python train.py --num_hidden_layers=13 --hidden_size=192 --n_experts=32 --experts_per_token=2 --d_expert=144 --d_shared_expert=128 --hidden_act="xielu" --moe_layers=[0, 1, 2, 3, 4, 5, 6, 7, 8, 9, 10, 11, 12] --router_score="sigmoid" --normalize_top_k=true --routed_scale=1.0 --balance_loss=0.000434 --balance_bias=true --router_bias=true --init_std_router=0.0107 --lr_router=0.000583 --vocab_size=8192 --norm="rmsnorm" --norm_eps=1e-06 --tie_word_embeddings=false --optimizer="soap_variant" --learning_rate=0.00286 --beta1=0.95 --beta2=0.98 --batch_tokens=[32768, 65536] --max_seq_len=1024 --train_tokens=284100000 --max_steps=5845 --dataset="wikipedia_en"
Below are experts of layer 7 (counted from 0) of a mixture-of-experts language model. Rows are named router (the router's row for the expert), up (a neuron's input weights, with its number), down (a neuron's output weights, with its number) and show model dimensions 0-191. Each number is 500 + 40 x the weight over its row's rms, rounded and kept within 0 to 999. Numbers have three digits each.
After each expert's rows: "comes after" lists some tokens at least twice as common just before its tokens as in all text; "comes before" lists some tokens at least twice as common just after its tokens as in all text. This comes from a sample of Wikipedia text that the model never trained on. Tokens count by the router's weight.

# expert 20
router:569472459562461503456527535471480516495482432529516469454535497474517361517465525478465494443462494509453509523479477432508521531547504512461482458491479460495445451535488530495446560523453555492464471480490522466411470431486488469501437460489480452545478513535478519463475529563460507552493450468536512493538546533453435568436459400451499523538539498492454553499518561467470558556520495537472507531479512528443510521473521504532498507561499514474409480491518565560496494482497493502496468580468547555525518554502580514503550408466459587406422507483482488471526528420544513444
up2:488541539490462514506466505462489523442540507477531505465558503494539463487538548515382535448482605416506541537482549490513494443445508536551465485543471521477547468495486441526545515488491483505550539500457530542482438591551523441508418464521501513510537543510528540526489430513483467457528507508423464511533443570562478531520417511513589536523496516482461500516533466496509469462479431504451476573486459541462568493483471520463500469521499525455573482498541449516542502462481547521551492524477468499466476398481493492547570547556533478486634465570450510461510514564465528462
down2:504490474515477454528577513520573500525539489490403523509547469528566458513508490521428587423464482484455526548462479520467520500523511484473458504560508475452510477501483542496523517498479423461408526508498523491470432511510474525524547506452500478514463551602531486498487489484434523529522516494459454512461412516517490504532424492491512497443476439507431462474518433540516453485539493478542507550415507497435429533560478511557572482585495422548440499491517513441460423544503544572475447494518489503504494464537512569613530543516459579577521539494539445487505458505509501508
comes after: "\n", ")", "4", "3", "6", "\""
comes before: " ", "\n", " \"", " A", "---|---|---|---|", " —"

# expert 4
router:488508510490526504504465575477535501504476475523535457504553490514515490495465517541473533484426527450513538516531494519554512525476455528527483482478559489499516459447459484489451479513418513508485544497523500452407497494487471488473439441496488520521501604548455512482538595535498556456513541516415487515468512538439452571451441486537469533571519527610446504501590515388534488483536520565474497471446533515444486574532477520540402529562512518496473533532533550564483512469458492533482490581481544555559480547462529489449430495516417462464455472513484497469464425514521480423
up0:476532506482480545507561526528499465466488528532494474480478451466545517493517507517566513558501457513439474518552547529486508469490491426541480510516513468523517493522458649481535583554496538533533476499530539483502478504442502531513444473475484513440483492402432498452514518458519519512490471486529485417470510508534506616511526457399489530526510549538501422500453503530512547508511482528556466546508517427563476475377422501429526551469527519492541495467563468545497442450560474480540496409483510425524413540542513468499531490575479477466457438508504516456519503473522555544
down0:498559519476447459501485528538459423487416578586487472555471433425543522446511534533475500528562486514524513467520503500513524542444458525541434518544501413455445548512410442500565470476467514566420512478459461445462461487523496448445493487448557563517482524496587543472577478523483507500524425453460491545536476534512415488514545543522472521460555501495436513462453502547503480473501471463501508543485530481533442523541513521532506465517437468520611517490514524453493467548474452548511489577524464504484552524528512524547524551474491525462492543453444556538438527447501523530
comes after: ".", "0", "3", "5", "4", "6"
comes before: "\n", " The", " |", "%", " He", " In"

# expert 17
router:566572467544553512440500502492493534486462450496511487477546446522493461475473591471554523419408529526503542535476481477590571512525499541491565479549535461457498487509472440477450514530450471492490457509490473488467499434496466486475485471518467497500418456558509538509462504528510534454431549474427516450528484474487455519480395468525466532499512501485475517494558562489489457563508429514466448483557504510489510485459486620545415541503569426509479530546472555476468457401489464449508446463460539523539566482434535499433471484462538471449516503449527545495473529500531454529
up2:540541538481477539527558511534494478556545544527466384507497420470440507417464554461505552515545443535486494560494516447535416456404516516536495527554467534497509465514458515559495465429523450461576495542522538531494484422482551512538546498493527498510504533561493499496487507506472501469483508523469405488472434591536590552464498456435479432557545473468501449503507511483516416522468513489558483472486526502523423491468479550465562517418479492486448491506492528502528483513481409517508435480509482531478485451565482556487451465509510491472454476520470470482607539463522499446
down2:485519478507465525503432540491543510494514552485524581477482510554513552477518464504549533523505469526550509498506487482476440521508515507575519556414509528474524470451574462419505528429488484445464498562395501508513483417576516471437386487521504510459509485500542436550512441556477585493505445476479475553477560563494489589496502409554446490464510508471574521586460462503568534455450538491486504518487453459521478468525464525444489537464452481567501552523494478479534451485490492536576504470528465470532487485497498562460510506504556433485443485533555555523426545479461470503
comes after: "0", "9", "8", "1", "7", "2"
comes before: " |", ")", ",", "–", "0", "5"

# expert 15
router:489591471521486536489542531533446522505454440509542448472530494511530433498472526550473500484457554535514506491496522480582553496459497438536482433520526447508491520481488478515539488488403507519516529487471496499459449453479510515481481411543577494505502526479443502522494511509417507536461523460526477492499515512506463598523501474501510539499568460601424540487490483517479515516455536508519503490548583467425420538442454553577449473524500511557509483559530522621418475485535478524483487560510529539558530491488557465544508496469484529439440553438472539404502530482536412453
up3:508471491487514495519521472482473442499500463460428583484473511503519469482460509536524471421473604571458494550539496442514502496486460440453464411529539558488533444461530457523479414509535512437498524494473545458554495541507485503580481452490504496415516484499600487474550552487496511473436494544481453552561496492541483493473546506500533485489450541489478498434503515509501570510483487472522521511457506562511489518503488542478495514552573463525415532455528498475549527501491426518437511561423480461402578505535496478487484535529424434405503507533521549485455573553544526422
down3:577549510550463557436463435482581568472549481447509497534559560472478474510521479459479549446500452597516490520485493546470496455541526492480503504470484581481466502446512540491451546462537528547482555445488523517518452460509546490535511571480478504504480527556499525555513453515403488607511562523532445477491442500513506471559536514473552520523466548485494547472500455457426449464519537459478534488484478509566472454474492459621464554505460471530528517435460476457435544508471531486487448526501473477471549462520553542501550505543531531549563536542422429509518537458525473441
comes after: " |", "|", " (", "-", ";", ":"
comes before: " |", ":", "ed", ")", ";", " /"

# expert 18
router:552493487550518521466539505491423481523476487488523451479499459464473451449455518454532521437539507471483511522520598515547559525517571504533425487576498427479435445538426476548522533518437532512541508529515508460453573544474525458594482459484459417571517563517515602497582542543427570503494491494485509471517501503447440509461499483502534489496513458550444486485516558439431486580536535563518493452491505469496491526531475541517426515585532500536519503574449544449438464491458461450470498499471541560490486509468498508464446489468477533462452541451515432482494536495521485533
up12:573505546450534453470529498456524533490513558485505485472505531453473433513486486500499483472441459494521420511516508516492494496503551533545493512475476490496500512477434516597512444497492448532512611521474548467506518535464447439516507435494464466482524523505537504422520598474486629512535477493484504535477497499456490560526522489541487381547509475483510517523568421522461503593447475476514515463464530500498498425531473552445492598571521537452490470525492540500502428466559488480446565476509491505469569462425490580460566534442479547507482482515513571516514497467523437557
down12:500572500491526511506493525529482499507463539507474533468502425503614506396491522565495544534490502527493506454495515506508454531485474482497500518453552486511503529447508501470469520526472555557503433461492472562471487416520488510508492539468521526510545493522562485536513567526441449472552460491429509531544518521522544531476471490480592480519494535484505461422553494534481525512409448527481502395426478489448533506564492511510526469446521488524454487558562507518633475464460427544446518554477488535501577535532532563442488478563456465503565499532495484438500502474600405466
comes after: "'", "==", " =", " was", " ==", "==="
comes before: "\n", " a", " the", "The", "==", " as"

# expert 7
router:566584462533536566478505549414467533494480463430541455480489485459500500517480517454483567477479530436446503531549554485499536454537495437461538491511470496517474506442522482475520545541493520521516480509539501475475528454528493552561465518532476407490474568548571516492508503500452472475446497441473553487467502391463498522485461469492491546525547531595489502530534539441468526486503365496508490459540494554482509483471539512515510551555587515539410525528444568513497490439459436458556483549456561444479462531515539502522459431500469558488533520516468485493524567396509490499
up0:540528509475482481494437459500462457467527552549508570472492529546418520511504506486476489611550453469466479486524517521510503566406514489529545537566593512504493501539484466539568528533499596511508514571516466477480449485591515530549504438569493533536612480550582565519556516547529499496459448417494501483451485469545492493488557555520557474549487553536440466506546502549483540439472488530493497491519508483483509443500464537538515550506506528529517471460487528484475510464487506474478448527443508458517472401510479419448464582540446439483492531476485460472449550480539508451
down0:546500473462490444573585552526462479548442462464513494525537506452506493467506516529450580496435511539449503457514432547562480435483498464473473496492430460486473529511492458510417468503475469565501476479478484501509555497423473568499503583467562481467459493542526470482511469496474546484530526529470448489535506439441490430568438471528498520507515494469575557493484514449462491503564523494546540517490508477628521587537452449451551514487509479515572482509577518546571480519442530500539519467483448470443468586487486517554555524492485513480501546494574464571593527496526510501
comes after: " of", " in", "s", "ed", " on", " to"
comes before: " the", " a", " his", " their", " United", " this"

# expert 10
router:504570475507480504484503541457457494494443460534566441443527525476512492437445483509505567444480519445501469487590492499552514537474518516507508474545557448515475541499564479497463533510394534505528537484598522451454532497475537473550415509522444418546506549441473513499545514587463449526405522476466541479579552527470484500510482497484505580541588499502456492482502485501459533512511507500447500492480537479452550576524513574502432489530527542515515463538469479545492494509492432499534531570450474508611397479474611481483506507460454546497473488499505456515494491463509459519
up0:533559573475514503495471438502530451513512471548488455538574521480506482518541482486454548510405514562483483510552501426517480546479473429524459424519469475518596501564470419424408504423478521503561483511502527440505533529454480544555498479515530507480460503483470470442573512555447499492507459453537468415441485425540451515487516478545509486474489480559451447473546533555469409507522469459470480520458541483465528511470568468489550579530568523505553566552526556506534495491426564506479479558516491444506537514490548552523490482497506513504529492518497507493481469469452605509
down0:474495510441580419486527482484464516524507517495509504517460496557473496515499513501496469480482527399515519542475496469449511450502503508505495495504529550469492524502553482457400422477504474546494511591512505511412433491490463409544516510484571403556470507571529508511506433500532531537495460471466450441522503444506454505559506410599430463524468502472476484516506453489467495532509514477415514519479540519551466580499449452530507571548508527531442485492468450469459454498507456473463447477575444545474510446507462537420495461541456540522419465492435455574477560504479496538
comes after: " ", "1", "2", " (", "–", " In"
comes before: "9", "0", "1", "8", "2", "7"

# expert 14
router:560478501488487561474496523498508482614465451534502513457565503523497487506498541522484517425403538482467451536507496479667539559506528408509528447505552520515520516426469506527527495486457504509501482505522470489494505490503436479529471437548529533504461528525542527450485523492383528511445541480496537501527503502447454490494516472488545550486563498537495509417489525493474464509500553592495487467486540530456562511542466563509503534549497541536468498512474547560414457503464449471475467586481514515518465557417592512445490486480493581465468436484472503504517473499505416546
up2:503541513483509488577451545566477509455554451504436456541503498473415473502492557459526509494521511557517436487410495525513576452494492486534441397495487540495507429520514442423548514431510481543484508516422537501517582513476498477480502471483450586550537579494552535411451498492525544569502468470522484564530530467491555563485482438494505533508483461468546499498465466518479436465443504600527476486532507458498549523527442523458456517490454455434564464513448569554460448520485557511447530479471441503480446503434477501533465509461462473496478489448451544511520550500488501531
down2:538574461496546559513457477465509525544480466476468496512499511434549522508446490493440496555515459554490524501473467528596508543428500449505493489517467532432600550515516534487557580546536457561504442488477505570488506508483488482441513560521455494531513494530495478435527532514446470545557426522524481571449492522544433473485526503521431567513457491577526495471507497526472463511478489440512409468404448442538511522541433520469522560500474452485519418496486498460437468502505541466485459496554512572560499522455459423501533499571478565505477551501522547581514546524509511557
comes after: " |", " ", "0", ";", "3", "4"
comes before: " |", " ", "\n", "1", "3", "0"

# expert 24
router:540480442539511536483501527523430441503513483544539501463511490521553505372443573538508538528476546471478447560487548529519482530502528489512456486548552440507571521483430503484485531436496541521443416475552468526537478434487448513463471473543442470508511508500482531448539572520499561489491515471474551486597614506481480580464486455542480481482597488464526508477509484528507487523477444518420523445497478550477526565522492517534464466516524516453482440551504565526496466406467487506504503581462509516539537485487565443502510470443432530522457482463495573473430469469508476443
up1:529531473505484591435547474566484507473418434510539501576517459529423427515472457503507474528505523476483461452522514497494464487495539528455476505503474526522507529471451523482498499515468400516449516439450515546504579499540501501579434525536519434499429518586460456426596521491481522571550497526576478400444491544488498508461519545496483521502534500526475501482429520458508464515472476546586457448548488479538497455551474453571513508611531512528515428444517521510492519458529484438529497581484495514481479534538484485476464569509443533500494439462481527448468498472554524503
down1:496548464500486507459499466547525524441517506481525512494503499545423441457573457559451440480470501498487510522487456516563509537385490484455472519494480456516571489452481418552502512502607470535490479477480476478519517462456484482522541523462528511531573518424594412430535452466524546569547434468544450523567555533516483535516448514523478514488617453472489444472447506469481490517587502472421485456552470485545512505536516448518526484532469511525458487513470491491515513509484490430513544548544496480517567460594458495511451566488446479548509508425560488482523493469540500461
comes after: ",", ".", " and", " that", " it", " which"
comes before: " a", " the", " be", " was", " is", " not"

# expert 8
router:515513491531513478458515542484442482534468400494574481478507506426475461475484540498526534501456518439482543444533500523587555456489509520554486461481532479389505517473483491451512517446424501520485503509549515481470474434473479534477353451467508409486519564566530506476495518595488585539516501448554492542507538463501505545436506379554479493543544544495516487514532491486460578528537461548456502506501542491470464467489555541466472530519521490497414501538452522551490438479474490489467492532532472492500573512511530492494450509480536540413489500485489437528501515482539392477
up1:480507487559460457486493463509464523492499598354593517494574561494400509477500495534516502511497575508518456455526487531527470513447470376463567526573504472499430490508509518457485508562469566484533514441553464494468500419487561535485494467538522498493501555447483543468498487523560463488572476530502533459474537470480540544481527465519471527559480552525504445492433460519477504501489502512538536503469525471444533516401521506507600518435446479517563531444567531578505444513515506499490505465519450457476511463435541489452485540500498478532523527515486504487468444511524432456
down1:531442490517541508500476460496461579480547463592448549513503436524540553479537537602555515474586502460499555523574468501497457474527532473483553499455511518497532511531510410465488535455548500484457523524522523471520564603569470478489501414505445517462513535476500496496521490540528484540554509472435498464565438442525463470498550529461445528515499506394564516572522501455511534467533484516536419474535495523463578494548518513514461512527450503519540509450577582466536517431456497487521508496545483608509500531443466490444440560526516485500531568496482512515505513512530453478
comes after: " |", " ", "|", ":", " on", " in"
comes before: "1", "2", " |", "3", "4", "0"

# expert 31
router:535601453525481494501555567488439485556451433529563487466494549546513497456432563561534560441437530504479496468479494490562512500487528514522530424445523466524503494483588486566473505465465537578533531523515489499385540459475457499468476510474504479528469504511559493485497514539499488516510593462510502479504501491421475546437487481518520479480518519564448486491461502510470528579466546553456501532533473547484454509498506507574482487524612421423460553573513496517511478494455502472517481525509465497502479450445495461446493454483507579502479469403417551535470506428534502555
up39:549487534424540527508479508507482486537487550516524516466500464508501563483507509543507540459535518568485491527435541475601562460452428512523550470484456493568625471464484493483524532503503532472537510485525502508487490472483470461445526468560544472520524494498475574420469502512404502485560550589583468500532483490449505450533474463481479525476559504520575545566544499514491467493485481550476487525456531489447487494510556508453450462450499529470415523502531405478557593542533553478523600463505560517499549513506528427526519466539468453419527496508532586493496488548442495501
down39:497488493508511425565526506559525438524517512514546448473427529509460509526501525500532550562473510421517406533509554546524530442527539518439532454500545574536498488526487517545438473488402533597501520522533554457407468517408522473511397480541490503477567468492483524515487595498489511502450484573488544520475496454510517464493516472494542497536478431475477491506549479585487521474534487445503533473490554511552535536446487525563519450502482485524429513431486460514461479486481493553492438588516540462500529427504562475541554437504492447429548467529487422487529499530505502475
comes after: " the", " a", " The", " his", "The", " their"
comes before: " of", "s", ",", ".", " in", " was"

# expert 21
router:473534445553495543537494533479444547516465428518524520465530471455447484455459523486496501449423495475386472515590523460541528524464527431541473447483548434527506465460479522487485506469474521482549499505621436494507477493472526542515458395429474515530430532470515504500493529598474493514497565526519483517495533459446516546493470485516463501482548502586549530480533542464462548508477487522519546542522562580451486556511469559486477541485582457538429542563560489558471473525492437455470481484488527508521505528433529484544540509483447492474483451520411541433514519449494489456
up3:451511528524554507500443443492533461485484459440505516441501526452497536490478592462497504537515513493486514505566594479507529445495516499526493545580543505493514496487371458488571441416449535469477486503574522522518530464492466463519506520462551546473524507552393555474503559528490512448487452492531493513540481494520518512496404525513505483612552590454533465509423561440543484458483530522533503568495460622481531533484545484479508446488523497488501526551506468503562496460492553468478490542543503484533542531560470465533535514493510405493450503476489510529575452437513481497
down3:538526452508467518584545490461452490444500577507521467535530541499492455542482520475550607443471502463569563479515547407532491448480521438503467507527509426567471466478511515567562522490494432551471507514508616429468487552542573482462548449436578514483424453492440521476514533526544494558459476506435509472446502510494486481461473530507515519535549468574459502492480538430433545494510537498482497542470547509427475501560402462482451552543516487557487484568558480476524481567502490498495563550499490462541448514518559511516504526493539480515478506520521474480494500430505487513
comes after: "2", " (", "5", ":", "4", "6"
comes before: "1", "2", "0", "3", "5", "4"

# expert 2
router:541552451439490521479515578522434506472448487477615388444570523477461415441462538473480503488417540557434519478527493457581531519519470498544523440473524544503470470494493487563461539492444566512498480579531406473420563436457479521487477502510517478512540484505467545487466485544476474466406449504467559481516523459489517495451444497530431505489484560486446517530518531503528463573446556543535539500509523495484522482533502537513476499518572512525492544504483546558495455493439476521518522535472544546546452492464539444495534458451440508492450520439493441479515547496494450472
up12:464515483539515435393450423448518539543526541418564507455470542477435450445507494471521515474492546481527591485526562503541497493476504504568525500502502537504589528419469506517442448489446493485415492454563433527507474480508423501497549510504542513523449512532532464569536467571442425601573542495512539517529495461521518517459520508539497506518537466509515524519519543504499538444505568458571499535448455490491477435417487458505478492535550522466518540531489534454508438548526554509469604416499519504506554468489537523448494503480448473500514532539491503447555512488513516456
down12:411496503570486555509515505513524605493508509467584483481485422486497514529481519480476406564511521424455500475546509461512448530521588467541517496459489490414525498433573427453523523502522460535464514439522525529519435414459454495501505450549561472489502525471426482475476474549511521546493502492458512489510528538538403508459555471510495556521498532487559514521535535563469475456520463534527460516515570481452543536523527524463570442501508423500481416470493478488417482508481573476459490493550501469540532467493502441472564506488520494432504517501543489498517463561571596528
comes after: " |", ".", ")", "---|---|---|---|", " National", " World"
comes before: "|", "-", "\n", " (", "|---|---|", "|---|---|---|"

# expert 22
router:491517527520470479507479515499470488607433488570525424481531533478433446500464510535479506459462498472462531474477490516545533521487448496487546473600484481517514529488454484508446484445469499532544437553506541401410483415432505527525414486459554492494474596534467519452496568529438540465414534516494537542560513493413476543491465461490499480464561448550578528445481520512403460486486525539507580471518524473465568528492547559542453511526555534537517470487511520450499482427441473541540486533507513462485451498452544509519486473505514453505481464496474536425481509526517444505
up1:511478446542538514542518488591536493487467460476513456505381460497477567474473493457498487537481455444520495451471440539551481474506534502467478535416429503494502463509480472553415461495426478508564513530465503499479467466445513455447434531483557496539455546490501589539424504492473484515457510476549513555443536472425543527464498487459473539466524496418569467494484450473463421470526474483435485501584521499456501456508550525466497511518472550519495538524446484422624447475462427476546559566456433508502507466555439464502509507483520462522453478517493484552470520522521476469
down1:532509453473502510459485460404515499505463548445484435529519519458516560451501545461609470460490561519484494536486508546576401501472509508458497489543441438509498493523529498516532461522517485473503513569475500561467464475540572479489491489508507517535561489469460530487514542547532411579512534564568502506509587481444511537528505496532418501484557507505523471418536464487405387452479488467486436520457542456511518520510546533467518522475458457486488469469486481480551437548496495515518491544509498575494487478528556413440470572468414518533444535567533522450514505491523502442
comes after: "-", "–", " ", "1", "2", " ("
comes before: "0", " |", ")", "–", "th", "5"